Experts of a small language model: 16 experts in each of 11 layers.
Below are experts of layer 7 (counted from 0) of a mixture-of-experts language model. Rows are named router (the router's row for the expert), up (a neuron's input weights, with its number), down (a neuron's output weights, with its number) and show model dimensions 0-159. Each number is 500 + 50 x the weight over its row's rms, rounded and kept within 0 to 999. Numbers have three digits each.
Before each expert's rows: "raises" lists some tokens whose logits its average output raises strongly, later layers aside; "mostly gets" lists some tokens that are sent to it at least half of the time. This comes from a sample of Wikipedia text that the model never trained on.

# expert 13
raises: "ure", " the", " it", "ive", " and", ","
mostly gets: " film", "op", "mp", " series", " death", " cons"
router:502465523449500536526473553482559527582415582502521444465536541539555438475559519506462514514469523461522452472511446520507564506548548413508523599553522459503517474567491606405509515491529479503548531484468419426567520512496502462501519493507558476508561417561410477486517416479516470505531466494480598531491573467502558420430447526470428538482458463475525495649468514552479457459399583547553415526671475528424597559485502493499554476488468614521464581454542437561614541522515534
up9:532404443456499444472472572635484472482512409459439464479531568571464503439526465441453569439523462471558483525454442506493509461544465396527447505593524545463451518473548550550410478524503503486407454521545452494388462482551520552464478521682547477495540515523433500556413493492451583601509489530560496515520531477535555553390471539465575512512472438469565461499546497435544483584421513477418423460548515483491535488553516493407528555556453512484477488561477391457540471505457512
down9:522503515433495540495632455500506438366518512543477527566517550464518500496537478478520493488436531574563555450460587482519577480562588531543376644504562519454557537545485532565462514527490428486532400535519486602491524502573461498529487492447374554515532457604520462517437494465531488456482538489447426558563544537484543525533533504489548482483518511499426501526447523550501575505569424486587469481547469550556501494513558474526454569511479412432449490498586522591515528466367416
up10:483486503562533481566513519495582576603513424478463473372572429532543569480527614553486544408455454537556425508498467508553559472582513497529563544522493531539536505484528499399513574548535428487483482431500475549455509465529502562552573492474490495459480467440428530481457555509548458531484389530504470560501489542603507499502484523521498470557511535417567526495500580539463519546584563497507409542482411450526604665555505458463587552495483520500537528543545588529520481448618520
down10:469481498431533446500546466519516568533495506498470525531471555550515493541470487515465504523437610430448573571577534536454518571538434470458491480554490509450480565528514491539476511496391508498439530508454574498507479518513531516528546534459479578460525559461544493526516569510495434535554550441447495494591571561518485370485434378485512442409534446517509538455526464484512512536530550502521506427426589460462454477534392598467516606461576538495381601492644508402437447551441577
up11:444446576511550535452553495549414602549379555468494494386581587546543550434503480554529499508649436435590406549448529424462596508510509512538464513471494446558527549466483522463532441510499482526537489486427450461494525572528494444481497524482422475545528532470543504554509559556513466475479563595542479422471473558451527461556471535503495514386544492471437498448469487555456397507501462546523529515560501495465532525574528500575604477510506482571511607593509551525466528552604535
down11:437511556453534440483450455500444519542578478505433509536482529563547532466570497497428536623525500497496457495426361402459557431443504496547481504440528440521477482534511560580465540564510494549521475437511488479520433432472496542488539482543537519467516512463569423485412460567447455485554555467482535442481490422509612475616535425556544512475521566434513549406483429468441579484554520572514501538495522488450464503504628571518594533440494469498556573489539476438500489359440426
up12:494506525434498653513525598533512506539511501428435533515476472584592536435548453489408436460537540408574477527493511443475484501515509567548475474423460518448505418548502628553558595435408545492476469524548478466437583489530472546477427501496457450590500482538457535567525635514485485449500452493490519512399611453578466424449440541458490512484462487497414419480449468430563542571477563473443521488525538491513533535445545482420513496438463549472559488520545434456457546515494549
down12:481425460450470427450611484490491537554444591613483435521435378419522462584511553551535505518550517450522559596586430571464547466524501529510563502466473483479544459543464462453452452464567595428502545514473453488461541505453515518488451589569449510533524471510423497507522466511450536512538491477534560496479496442523501505504515464439536496516527506491589483450532557498554465568502511498463559522566554551596535542577387516601629582509549599457456567443512441572507504449578452
up13:435495445401528490534516473482585496436536518485462479453470502444498460572505572533534561555504481527542471453466518550489503527443516486503532535513450392553465501457473490490494506417533443502518491503570531415588483539443435560456512438490502483512514538437506388560410503464530438525504583466542495536546416530479499513564453538575566491456530418592501603501479545603403464515506589479479519506493441497466559539469500628413595443484476544612451471565599383493488592558499569
down13:512485529463440472524516485560473479481374465556539488581520491552466492488445472452438533466651496607456449486528394502608517534541513512428554465546601549422472543502483482544505460591500510489575549470361521547612482485577470391442524468555545518506554419503598509496511681537473470493464461516502475540526529529557491497513519461553473562520479511520512424520526479480490514429457496559468506549468565539530504417553528511459466457520417498515528511519566455424555560567536454
up14:510546383449563554518476572465586464486499571488448536443513482530528578536420540491500535545444478518452549490523456588394588479542532407465546560564528412494572615537549477486506513391527476521526517479538467507488510552445505452502604493398593565531387471542512473440565522454479460509489549506459432442481518528550536539465429486374482575470489590601473561521517510453511489528457498542464450472490507484443431520466590485465547453424441561525487548547534515542601529486449510
down14:479472503462535503505532375534545528541461540464498551507529417495394554457442536522395501523433462419496471511482517483540506467389574505545432438502469424485525527474485589488452513605532550432511453516453509483560498396519484541551461465483537539496507539467551377459480461509492484567604486518560533453517557455501472607552570516573399462391454537509480490577478457574480559444558484571525464524504541508526555566370546526496607553429501543534445503520598525477456480469435488
up15:494436454476523460455573481527508501464450457577446427489475498424493592536515601483512471460424423597483595451497492463485518482493486512490507577544499440434428469489535501473530549365528471457515562428423508578539538547499433519512522446615402479433519544477542466573603506529465544429471451440380492491579504555538441515488486445435396446439569542517442491394534561513542470558519510513465479422538420532480505520579482399418541455505505478564508523480451513480532506427496537
down15:513504577528487561511475451499520484423552514502532540485565475451539365555483528564534477574462447492478406495547522485492452481489489561442530556372566494496487551446414423494510478488533491518451513593422538397561566457444436432595525507307557578475464530545470512607446424574474489495449537543479527566403525505474442536434501449487492550523540438559467456546433514502462478526475390480520510437503509398508434498563444519491453497537486489423492481556488568514521521540517497
up16:430563430462486589578551457507487562511567513519550503448417493554413467494448448448383633515452540451541460569463516478446502580569531496601518522531474503561480405466620463445470490455487486456473519546516455529435520477430535527411492468475573515489614443552548474436480391521466508594529547504484458607487520414443545473520482473561581506519470381461466549582451556448467457476452571550458527483551473471475492468499519426556505567517512537470557480518531539511511528552503538
down16:438522540561565457511522524588526510512506537518481524531536594524528566427520482401565498517521399479557527528501575423454485445544507435444489483540574510480489404611504464533405581484489485507538506572495413443482505450432512422550566534479466485486510576493467504485392439585552523507449507469547445472449430571452429549477459499517433517414439489449402550551530497539544462558537497463497469586561562528533470566531459480438556509483446591568573592510627438499572464492474512
up17:537497513494529574441574534396535513538606624491438617463484471522513448480516416542590556531572529495495535524516538580516501505538553511536474490437512462506600479540538641492475517522587451514478559430483581538503575598553539482522520538497526562472515477445541495464396438554574592514474433496522513471528550399457531485592501472444480450549476430475528600478438518525552496538512437486468432495497506484534488501365587441524528477582544579569539510511482509496484581538520499
down17:548476419489552499462498449536425474529436518512568526562495427509469470499525420523404559540529461467560481504478534533529466490481475503512518556470584504524590636600544401450493535482471463548437541608408460488521430503422463493482478569566525540551421471395561467468493559512488474463506497504591478512520531488548485474657440571464400482491496540483596528509477401569423562514495522435530503472483489487492492484570390505467531445576445486567493551499413494490499544572410467
up18:485548440513581494529517484523522602422510548529418487515565566459428473388555532470477481572534579471424453367438485485446479389531450507590436572539424489440571494526454539499549459501571468492488533489517462499492518554495467509482473434534510439590499434493472542454478456476561457571403476443523593489481473504494416507574550582496537488494480594478526499537480484477489404457489653474480452531514484547565551473442526476481440568533591498476470567443503404578455517525556534
down18:557512502496557508483506568542494476499500533505367486523528473562401464564483427571466569495466448506508556455520496524480473537454519535447481570543516602447496523508448565443534498464473528479509560367432500426491519475570564436473471456537511411384504390553520390544464468495499467554536564537584489527421578510543424549486489504490500482423510427485493484520552514496525548485569477423461482412580516562533474502419480378418462601473450404500549500539494605476484475488588525
up19:440437472408474505472492533478550612431578586361545466501591582424561448419557415463503562486480481555515564473489438438375549473474535386443546530485437428494498536543441505499463529514513502443508463477506487456499507533441578590501382511429526524488553529556524504541510529520434471590582441367530532555549470490542525482508498544483490539449444472497478547443606470534520463505512461481503458461522522434497542472565446431465454438585530520492418467470455511493538478446526537
down19:472493538595428523453548543494530537529462510438508600375536503518542507556550500533638451577508489478523537501516536539486565488408453468524492537515426437506541504478440480475461583462466500465535485537480591488450365481545522425490514533479413471470534561472597526490556465537459445465485423439553350501566521528430559586465580527530506506573493414473495605452531557553548528455467524551495436513521582475622580499515536509473517502611527483489505467502567548492545523537455506
up20:596543470443518489436443450432556481525546494470409423448484611506547426526462481469459439542459424507541464584440512417441450517438491506500554438497530484449522562531445537413543510479512428434560481517469495489489448515587527488475503492449454404518536452495470500465356475491494547539483423474509503526515363423449481563411453488494488514392526408588499485482518524486522492491541475430417464505518522491498484496465572584638460514465559458637513501425518420474477466521489465
down20:558402473519439524504532528530479437552544533474508469558477573497478552488434421426573473463533549419531485497501463462533606485583522492457553552538536575536470470496506645485538541504565602482486484557482469379594541470519453530416460493416433519449418540528544523468484508478449540530509446487594474550480609487501540409502544482449517549458508466486577485452502454508511454629499463537482483549451465455442526449531555511423456527445569509478486522492596469495529473542390639
up21:532492486468562414520481494525407460577469458511507523510478475586549507362478489459430532472521432404500566526503588451496501574516484461498584459480483455514571461525469434537447553525566563454466396465473480392503442478485517487508443524507491554520558436503470539548530530656471506486533477484475431537634460539447515486511499486441612504599475482442580401493502441567554528567453507522506452531549535468489495432502548422464488474490494496406517590461500510437578434486386454
down21:592493518466562561463496537544479460529504460494412461526627455513525547479524505522484552513478462509454432467479535559462510444549508486427572537542550442515451469465531455475531541493513449490525471491454536565506469422496484401527411549556504523570362498571470482504441456455524526454545533496422456569500493493457434462502454492500584477549466523599504419456525526444449426423570506546560508476558469482497442500628441485380528535460532652497471617473477443585558518445488604
up22:439519575464563516502506561560494517555490441486485486489471462499549453541580490509474572487484420555481470515527482425462553491491453484422434425559568545434487410541442544500477496515564549462481545473453487500489548419407457488477486535504543499509572475531554610539499453508523445472424489537457514511470466504423504485553380509497638497464488548513500428464508472568475421472464559554400425516455589506479482493549504415473455594534598461520602698474568443456495486507559522
down22:519512542541471541467511537410493488544476555448519562570473590307485489480505492595481477404470529498481492486430591431569477506499573534562539510478530473546466475500358511569554475511447507538496500476511555531503537488482529610557509442473500609413422543506479570501455519429520434594493513432402450493458543488444498482505489504460536519523564469394465499502514391486419476505496446523515598560497420448429553511516484547505465478526438488582581490465509422407475457470529515

# expert 12
raises: " the", " his", " its"
mostly gets: " on", " was", " to", " with", " for", " is"
router:536571518414562479421453560463535516508522552523463530475507492560542509472552558342472466462492515482367474541527554575456441590470559505519571530510546551491453514536566486516481536513433488517412570468459396441514408523544567418427461503573445568521498405476508496427518482531497525515473497432425504511498486481485491460467482594556506491482483531549442569451555510593456430447501426568577471504512542543551541562530554498436456486549589453550499579485596479547477602541446563
up9:513606523509570536495545509443537383546602527507532515531548480473546572527565541465414538493530574562562505501503463453520567497446467592535530535444570472453505465535511503497547485444434462579444656558533554534454508570514473515575556443499457467507539558480536578505499549565569519490533520533511524576460480524498381571505506500568550518475491536571521448479610562414490484484508482529522503504526455567486647533407492565444458500486573582558514583466492450545513469596539545
down9:537495466545444468530445483546515590497475490548476580438497427477587485589483530559537509490499433399535539454532565463619473476451566469554485512597587478541513547362502457525495489588548438426532516490458463465557451496495498560454478570517513611522497507489455484467608463513412480371527520536554394488480515508551535475489513418464519566496512487502447593518419474475519438494438551400560471547466494480469412511456474475507523518540448406443466392529481474516440448463582492
up10:458512511494481514421477420613551574564519576515583599470486530470480562507506571511497484442527506589492478480528566534441495455461479556431523545503463533478505525527497487577484504487470533542449509481427478547530569526516475535371490535517403612587564460464524528532502443454565557508549466385482468468493512494425453414454582500538431479489448452456536523502414507417541485505558557503563545455569442606469525577422543521569496530568575609583458561486511542536573472428474461
down10:478475565384499436561464492464512511512527523529346497539530496422525515507416441442496475522538530447439560606430477581580535543491457453623448488486428534524466526489494605424550451550560484480543522475491487479558467546504583518598603442538592497421415534472539533495467501460466485529525491532510563562515473509554597549626489540509513493462463480523446431478561385487522480536459469466400493518493475605495540506458508478465516517493526488432516512555484455578540519426591555
up11:411410508572513572505511505417540630477538490486394514503479468469482552455488415433433444551508494476494458466467431473556504463478578504528573434510484471471606505559423503486513540478592492487482584439461499497426415482418431447541534410526480436480387445524483488503542525409481518495477472486511435451529449472529488549522534537421524554537519478459452491449483498511548433479541546508506542411490476478559541424556568482378502427449457662527469490409430447477550464457486472
down11:486542492458464442414505542496461564530503512428464476457485467460466451503477444515521338395471501554505533499459557468463461404455492499405582518505490442414582565604522522565579503551579495550518515498503557512467459529478434462493462469477504523456414530504532461424518406521460502501483526466459495463527565495427471466486597464517490520524525452485534489577412605639513532579528496477441509589452456530528468378493573554585624441528415435542501524455488510485502511493522553
up12:547523453468525557623560521476447528605510461570509474527453539510454499620426500409368542448500514513539564482522501499517504510502493505565606444467536505559416460554500544469467549610583474410600525546453485613572600513527514464504452511501530508458478566505526503545573449569466566530408460368481547561432443500497461543473466539517486492567436512539509526490488458451509472454479503409481451441481461487487527441417588470520540528541489470613492444539530528525531448453462527
down12:498466572470529571459473525516523398535497582372543574430517526453596534456555457583498454491516529473462502446461514512545542389445394474477380494484443461453695574503569445550471504491434490469424397400470448501509459421514465464456397531467452495548472490531433564485496480497427463509555457539509525527538527496486397563473478486564471527569508456470518514495506590531514488508544505517468571471453414517471516490475531538460505453520599559562539537505518515513510580487532466
up13:475584547504469445419546536463522442562532490488561458489458508471517477579553499485467499511598540550446499504502528604614505535506567468434524526411459529517471548507460581545524547452496584500489604444491529559489552557480516513440533509461466457521482507383416559528407524455434436526441398476426512491650497431408481581516555483503476490499498524501496470544541497490481520509489477496589502485479539408557476473438547512468568506373499548548382423560536435566456468458548422
down13:520509461497545523613427482546513529536487420496524518468502509514533483560533590461516560496480368445543502536414451417495572529513514512602545570513485449514450510523520542406537456497603421469513395526526532493522410534528470481540535542457571480440414463574563448388539539561620583471514417535449568509575496571491525438477532445540510467450536464508383458463458485495501606497571456548478394558544528432553513501444480559492515476501512443424547475437487569500501522505503476
up14:442525459505505427477540519468581528431448506488466594416511560414537520491505542491512524476512452527504477572499439512506510494516596438465534416429562461464544500496515493507502498433464424430504543507523464512474515486461548549414510559513461471588556505517573595391546567501559447472515519359525539556446577472431497549419478425421466433450474576484526551568523403524526487529475528482485587556506502466489529502444461453571459432497576491506398506507594436436498396433611563
down14:421467534540479590490485486486528521601436548505489560567462495576484464359569515581520455495460482472473475459522605424517502506418496507500415501490494511533440504532506543543535478586584546435476534522492484586585528385623427454508489449539521551522443424461426513472488442588405561486478482415531448379483482488557469496500506413522570456518528427564477479400472451518552518476474494463531462457545543514450482456482535521425495446639540510469526486524580530562513522482466463
up15:480526564456412500544566524499514508466508564545395469467536564425530441477545512534464457567558433532462499489439541507435496487440501421486622544473488472443457408516559553488470565429501493461517473479522502460542435548566491521462508485428501491400500495519504537483561553444415442466589451534498565463527522524396480464526513454384418481538464466481509465527419484498582444532527566597492430476625475457517444554460532534535625520464444466578525533493595619530580519431494493
down15:516465438575487512461534457504567456441400453446509523469592445468398537571460463517510456524481535537443522533535437457528449510550584507438437459505583484556490536446385505532554496561514554540408551552519414529520458510461533521549481512519513448552444564561395568563473529579594467446399461491425505517469501457523508489514425420444528481510578529618467562525577531483460558481447516550585532526432562487598476491451470555515497506441629438550485452444473544512516466515444483
up16:411471499461515519445448519535566386500429480488497479487390470458486491505484438492417522600449510444470468461436516432495458497396584534529544474482603543484559452415522523456518500494502466467531555513512568489463560575544477452473409518525502459580424486487532538517496472461427485434555547517452572620463531568547441458455455485514502585530453535545457561508552481466548398534418461519452577550591542532448452481591427619476405500457537515591488522549535494438461452445482494
down16:464593488582536547551488489494508481477512510553528579506548492479459527431543581596637493468520603609479496461529453518482506532494513419451490514389405484511485483494524607497591492477452482476490540559478510397486471426416564546579513470489505431461521555519426391527529474412455560537511467483538455387491517557438502509489495493468473483541488507529530439504461469516508579537554550466577418481470526435405512538532398477439527426591539445411564453487588501537479494487528431
up17:547503474512529437474532566541440558486475450512545606396433560474502568498473548425507450465551477484501512539499488497509519469569531574497558500383532549517502559470478511451451528473492562515550559523463382483476457449460546476610543547527441552474540519605458567474591464593510469504458538525457569565489460548418512476393513665516492435465409485495468556462496460549497544438524502461566579461475544486461545549548589454433478487529568508464517522565519492549547446381513420
down17:516476509537545495417594459548532471438464505442472471534531470533514462608551495535524570495531504521522403527543390455537468550468434470552550464441431479474550550457477443591574550432534486498437495461479522577467509566506592504409538506560503457464488474488575491575467472483571471565484466432587519567436445425486374519584510435450429522512585450456589506509490555520429379551484475537433452494464553495539457507373413509516553461605451474486491483468483504477539563527527522
up18:497466428471519420610528514479438533512563541483587507545619473421507482557488521531496506501467473411467450524454540525481496501424523492488544443506529480474460468477487498530524542490496418375549472594567422575472542527442574499472458459508569485514508491535525554426438451486585515544578525604453557464530525511502430487479452539500521462482478504586487503536557464529436470521458505484666502558438476585538474553426598527511480518417551449530496519602576527596501582558471619
down18:453473559569556461448476514413461551486451403367423467562490566540535620498368474408526490584482473504499479546500520524563567476406508464472467429514495422489500525499473571522539445397448589594481486523524465538565397477471536514499460506489483589452544551466495482503574527525606524436474458416459495478482486559548513546445489523583455580526547473417476500544478491474557422605524544477421474496485509482511468487505460457550435568478496557578527460478548567473536467428507554
up19:477505521577490578500533480547578596629596498506492478546536531516564546524479549521428492565484439444492542619546508533520426528475442441477453511431507527495569444525515536575551509444445555526526549483545567457540553507496522476617571561463486483433475610469566495518494519508510540499528383530606548525509519501590487558446620462446464507459447455449470492461542552523499493553583411515491611476584420551486478537419542497556505427471494562511556522488495486588535498494588529
down19:458466494547476535532514601480451539571484478468501571461520467476566421523516464598532484475506548551523525487477583618544474496619508549543530528548496478474417366528505548491556465487533590409458531494413639484497546482431462485445511372574470501471478600462461446547490458432525457524566494433523532558521525520438522491598447463516531474500517480472503571515609486504554493492565466562478561503572538559476553572442513395439495503510407474547557503411502518510454484419520488
up20:500493578535409563543447563496468556457476658510530461521540547459508474482398398503467542497576567507516456549465395522519429498640502534564468503481449432405577479535506528494527575526446529567535524539486430466513426493454421518436534489468455500534534516481459557455581476454509449569444472440534544446491460481537575487437569495468494499538415414440503491412468529500505531508514548485524496473480451454592500465572570542543417529546467576541385583553418509540548493481534512
down20:502434514522464487504482496432627485566554586490463509549517576610527449479392486457487525459488528538514403393461427524536497503514546562481465418498544497505602526400489508591598582544449598411529506505453536459494371463557461443549480440408512479524562476477464480406498527473557516499422467480553464431463464464554500456415517437502538506504559558562476426512531463487505490529498564497473538454504528467521498497491608597500496522556541466563426474465476553504500591572502572
up21:386472570458513539477508523511464568444456514522408455436500483542485531436506436535457491549428437543450486547489441504514513593479417478481483512481550434557525435478534424489552329542483469501456351408436510421445498508497478496521457541443444478458540480475448507538524570536573528497455459459438531491563512575535459527547477521450513495424437386488512431536507531482433548516426425515478476500497532432392517462477490446603439466504509504475653456456515472488489477393527496
down21:580493435585431441511458456482526439471564466493514489530509466504506536570507482458510446406533572497604522500538489509457482467579577478463519458534525547466493498526510683454532604469525499480505538533589520450582495539413413511491562411529460465542493468467459491522389467453530489455536515504414489570422468556446605511448513505540486496635505557580476536481453483516596476441583543505519499494467450421483433525486518571412525486439438463494436500522503569453508493615503443
up22:470513521457515487485440503523575484557537492448566492554606494489592494549454526568562544448489515440491457489522521466417577553580526571595533484600473527503429584462399487485504517467626571475468577454526572445552420515475490425508511530506481550522498532506490436524497522497476542476588505503534490534580577597486432515559501525462539511509432479560440467601564521541335433520526518551522463519485484478443510497557532543533545466492446517488499638566455548480435598484428555
down22:477483398502486542519541466502489480587497601521407418463460528486530556587450525495538433586559341414441538542538584489535488551448504498594581495516542511523566425573562481439429641551451509470494579454426487555502520481496541462469475487437536407499544530512550528499410459556562492543437561529507462620503452401532484479388424527589506446514509573504506553497430510498483539548423504524539563510558504544540468461532510486511486474498471562489474450466513556514524526522478467

# expert 3
raises: ",", ".", " the", "\n\n", " a"
mostly gets: "ated", " used", "ted", " made", " such", " use"
router:512609525478505553452521516556485572493515554516549519465587406540603511423494541556524515533558461527477505522456481531478567555458563467535525483541487427484450454508455549509474469420493373431383474481481489505586524511564504462525582515554514542539513478543437493389445503477470425545592505412441513511424564419452497453378458534493490654505428431508540536550520445519507521451519482566558456516605508529465499506575482512458513505510418538514522577506575414501546544592473497
up0:601494508470526518475486561585546538454567465458480453500537445378473432426444473518493460432608559540445534485462477589586590452551565511551534435539483434511504519453383536488471543473493496571512398531597447395515520539457512410542468522531499472495459499511514559488454578462537448492472437445523527419488515401377540540462441427510510513475460518556525511473447555530559458439546601524530463437569483485417426523477540495474466433499469487471486533605564495584478511462483480
down0:542481477535396484489491490558490492501621417444544449503412487464570542424525477480544550619541468521594490531592520550575523526475483518365516445567472539516570448410524465467544496484535584599528543484424368510514401492494459573556474487533434550521572491529487458492468526508476522473466426520498486459531470480439557587456537535479519472587533471473490532433430431486515463574420553526484579508478511488446460550470530532500500590542472618508437406480550498512467414475462506
up1:454622419418580456529461593473450479503455520537529516514610441529511460485458433535498468527515458560438527547650465483612504433470504550533525526418458484487509497467549461494559483515483481552519512468484573556534531498448453501440525488508472418490476483583573512498474493496561411448525576532451552568478429549506511407479605527559430440408570518555534549514527504467539599570472475585500528426489480559535443522583537480482517549393573477469448503540494592472503564516579540
down1:471555503510512493529565568536537585563547481509536502451550487521507509474512446506452546375588479502495513503486470451467475428605567517422596533563481449539452525418515520457528399450493550502476531521501510495472433427527411493516457573414425467434476551495592496465530443445440490405574521495478489403483506521583495402526511613541519453424403409554607520508595443517525534527588473530517483530510551582449467466476441479483468488496466537534549573426508494412503446554538560
up2:497530548483563552543476570547575529469512483491535562390490457428499460545492598458502568541447546478474504463426477493427523556578538484533500478516549477451452488470565530494552465507501501471531470433537441533466435528629571478539564557452502504564466532522561455551467489542494519509543610508564502589448511429537543545489438445509648463512489631570495606501442612470466484540583512508554498533500478527502517547555522513525406497393503517411548565547390588509476506519572485
down2:587544480480481497509543430447486463452513433509488378541516467500436580494548586633494470475562470502500512474437477493472531503514540502435482486493475523503575518558461495618475522538535453471449503580453522540526592484449554435533446449498529535471503493454430479534572475506563387533512440556407515464426551537536470487499493468557427381478525454482520452509571442474494521535476541523493513505518478351472493501608503519450510470636481404442524378415388477446520478483435487
up3:452580460510509479512506480518445410426534481539496528520505473460546546421486464467554423511454449480451441483415564494526564517499545474575508521440480466426549453492491522474469538503459512510465473415519528478497429604541391512423501527551524543487516665542500535461486489404504510543503556447489567438409570618601562395467501533450489470569537516519483534478555474549539458491532451618492636518454554515566533539501472506485416567518561603520531458522526575391474510468487491
down3:629564516620508479495576517563455540397540555520470594454524526528418507513517481533541539504440470440539497462478486425431485493569441451565532479426489412472501540468515471497501439471466451492534498466469428477503509579581563399435424524535394457505518500472530572419464438488491473438499507460575544493480546604439479451573512532575453391556416481537535570474428508483385445528426592515510485462502498595556527509452581440539485509508449476551535503464484544446496483462544551
up4:510483614464554518570568490530569530437449513517461453466519558513415475576491526424491454479499469486463489481537404473503527588501548461474521491531515357509494460525464484561578430488453550467492419420499490498560503487604522490566484601444393465548504417435563523485450530559517434531532448399460405564562452456403449493572524549483552463470424502575527496506528535519534485591502517533425473460464544504516501411483484444451556462446504537483589536605484411471512555504438431
down4:590454481508455539503410447483498465507520491534430466581487485503478481522499544502556465507558488501621400455543544531435460503435472487615493495425429602505511532490450472460387570558471553455561605517518511433534500544523478571467513422485461556508533556500463471417487458453420595534543417496529527512450459519506495525434463495523418502468481496463518476411431475473599460579478612466416448534604527506470543533533522554478494584474542463522562613523447489536592492600535497
up5:496461419482466509464540461476451527431611462516507499475502505450483524447476456456470491601467524579433444523531573502507517481494504476502474497432490414476482521524511522536459472495397505513494477564560516519467519510551525465499544578461549419556405415544493504457465504469614331435564467471371479491540488363573487499430417467474484533516490484498504557515357437468429470513475394517531484430596571524470455449552536532501409559480589552547499472514549491478489491556528420
down5:483560502492479490503591537579459436457501519471625555536485553436508473451517553579503469506470577581526574492438493493495629502479526397527522462533501543540555514514471466437463507468514493480549419581512487468507461521375549539527531433508554501412576595496596469564524441548495555473513528630488494484433506536497496502494508506538473546494479462434552439572504498483477571529628534507539567562481532421424550519533377583437558505506362454481565451508490567519486531489462527
up6:439438583453467472558472613483491531484467532488513455471499481494501467489647476529581422438466522344501454500535482459419562443496470502517481512464531509478497463494390531508526583500512418514492479485456375533417481495487526404549462425449464591507509494520531440512589525534523474408466460444408470461443513455557524459465446506474525551546533515544462382465465490462564523484474452468500598539543623567536502494468475503571495380510491467509520513519514436469485391572434533
down6:477450422455516468404484491621483480567484437550552526443524484454508526497489394553455440555561528526468559558450349516546454491524500519474488520467496567505530477481557554448589463442469522466469584520493537532519514497569379553425436488490505385485535522477555460491461476482523446492558516374581501428462518412548528588452532506518374452477514489427558406544528457421514505470574525407507588467465484451543538455526541522483552565525522521470382497514560495501451511458506482
up7:434514443439471477509601530471487502454475596457515441484372535455538537536500454524557498441554595486584494500484507485511428584475501510481582539518538460446464516483481509531471532465564527554444434601553467551518474533484495563521558458496622508426503532498487452517521440533573524530592564504562472484536423470460467441555480585546523582477506506426505525423503550524612495552593401547589475536421488595577486426463518517469495519547458463555547487568582533610514445501449568
down7:551556510500530495604465471465524536561393495469522586536569474464522484447470515472454513515552490513472481505475507529536481570540512454454421512465438498498498555443534517488438451548384571463509520511420564412481585439386381456550496541526540464515488468577483549484554528452478475529465467517486526496492545593567466485521438581598450384465447432536466499519402495491468477488480630456389583524493499365390539397476476523562473519457505525495505450564481491505485554553555491
up8:438457465515466501525484563541452456538456384538509489515531475481493500503539436502508499617505532492473492472516639499490438480434456444479502430435556467535535587607539540538505472435418460518480549444429480499504552528459614617524478553478545472514560502508444459469560474516557453505523435514437483499483545511457534474540486504376491513451441431431470492450527622477563470462530521552537474594505496525576577444500577386565424504493631485494590534496535465441574505584499451
down8:500579460499524482578561516430464528413547476482516567458523510481422517464433360524567532445550505485519499593520543472452574507548553532446538452536453406577494423495534516506544593530504494536498401443509434461420458458451463462559513576444492559496510454463530466464614530437522560473436490508486511449631439422547430536422538483537462564600499554487598489494521516487525465507527507516510481592531541416464415540506459535512554481577394488512410518487449547579529471502554503
up9:534561438454549520431524502654514501481524579509512478519496511452561473377553515498495459490468533532497489470447515434435571518456447531535492554463486476440511519537534492491595577570450495441424603476481489412525497504486588478526522549557561584519455464482502594530402493489518456490493541383463660427478595461442517493487507550530549526573409503535489490479487463554478518488491399454605515552574402590492553469560509440503497493503455438456521430481522432523549570520522500
down9:523469547512455423500550585472449546532580480488484596438528420570513599608510588503478518449521519368546534403531492516487410495498510468487591525510466523523526538550563465404441561485456561407475539515517458597460414396506448502539433517507538486451493413469544530484531563564505532515541449565463436596531490510577448490587529510590447567539527555490534473472490558516500486458534460466496466562425569578489515576439500458462485500505512561496578422527471472490417527422480455
up10:452369507547514521483531496483562496485569485490479595549499441459542611419400513439403459439520448503471521475509534562502510466587379458490477517531461519496519498484476532448491475552536429372555443443554519414431577518499561383450424468431536426507526525459473557566526450430410466463503481523532513532569562518477510419432561484525491563462498502420475487491501494468553574493524537476558477447491539541510508635521457420472451510491437567554451519544531526591509563521434546
down10:499530424435512581519457456578565509542487429516500535484557482425480499454505485530576511549514566470449407448467505444445528612529523516555533392453559558562487489514491527478528457563536506489489527525520512504459452539429470513518517543425452531572442469534574511518504444432392542497455438484600500493552498540564474550590438445579406418462544468491522502479527502512492515525553500625438554448511623494623442574432432545546558559506496491555491516543465628461447478429536542
up11:452524550501447438446551510560644549517565539562470544594430522516528538496582462484509502541448425521546644531510530564527517533396585437486468550530505530517530499485541528571495555544518517474529553432595496498501600396542458545480553472500476502475464572493490521501455462511443484468476548527442474532529519465396561411499566479432469520467450476466560468530572458514572534594491472514554510507547632531491518535631568464504610525583447494527482489454521467497563523451592508
down11:470558473506519468493484418430439426555469495406504459473495504417545481489515440453515446470503506538539491501533519452494570557587538476453457467487424532565452489588540441489535465472510390535523435510463541586495527539447478525432398552481405512366478395493517597489478426535584512473428427435428592460480476546531510506578531526523496534554522515495521441472506483562447530492483556462665484382456395535519499603518518512497513495440567493532464488455556581520555535528497476
up12:379532602529501488433539437578470507585536432492413493484480507403557498540509512494427492438571454444497526530425479547519485496562577503482492502430534396431468504488499417511471527484527496433426431475620498497553527467542515429406426472513456461479573475443487515436548503544598472593528510505543482467526548483486522505585450487569479545533389539448492432454529480551503516519400563511535463445492495402527464483623590526464531484477519485474485556515502436482540524622461406
down12:543423488479509624543499469517586542502559508533492502498482590444445482419484470556400426522477533575511485515402506494549514434534555494498519506533413541491515544498515550518480442468457479435480529515430496483592537545445499528641548372533433498505480408429533527513460525515579590418541492421463525589512552482583404546432444480439535421411507587604528498532585445500427470479594533454424486499595529493442481453483482539496534523540474497464478499440529528499541479507488552
up13:501482478501528438506439480503456484423592354478515465455588471516449408476489497525505499487585502445470495525585478523529483481545444535523525476431475451500486531505505467563369438512522462566430571384497403535530523438403529495537587518474606563497488454557493536494482448575505498419487470491497533463544604468546570477482609522577488638531457519542447545447516405535440516384424450516552465502542569559557503517460522571448491409487483511530485502460516524458544506516459460
down13:457529488511496599629454477504549427519498557470546438517507432421531521530446501469499547432479600490528482457537495521427530440414480416508478471380468479531544551484493440491585523398420488439500518611519554540494427540476528582526413433536478558517610568515479570478466540413506494482500527506432544444473477481498524465561474513512520521539473417437528489500518496473430503593392498508480471544489574542519532489485513478536496525435566401528387495516477508606397467444611488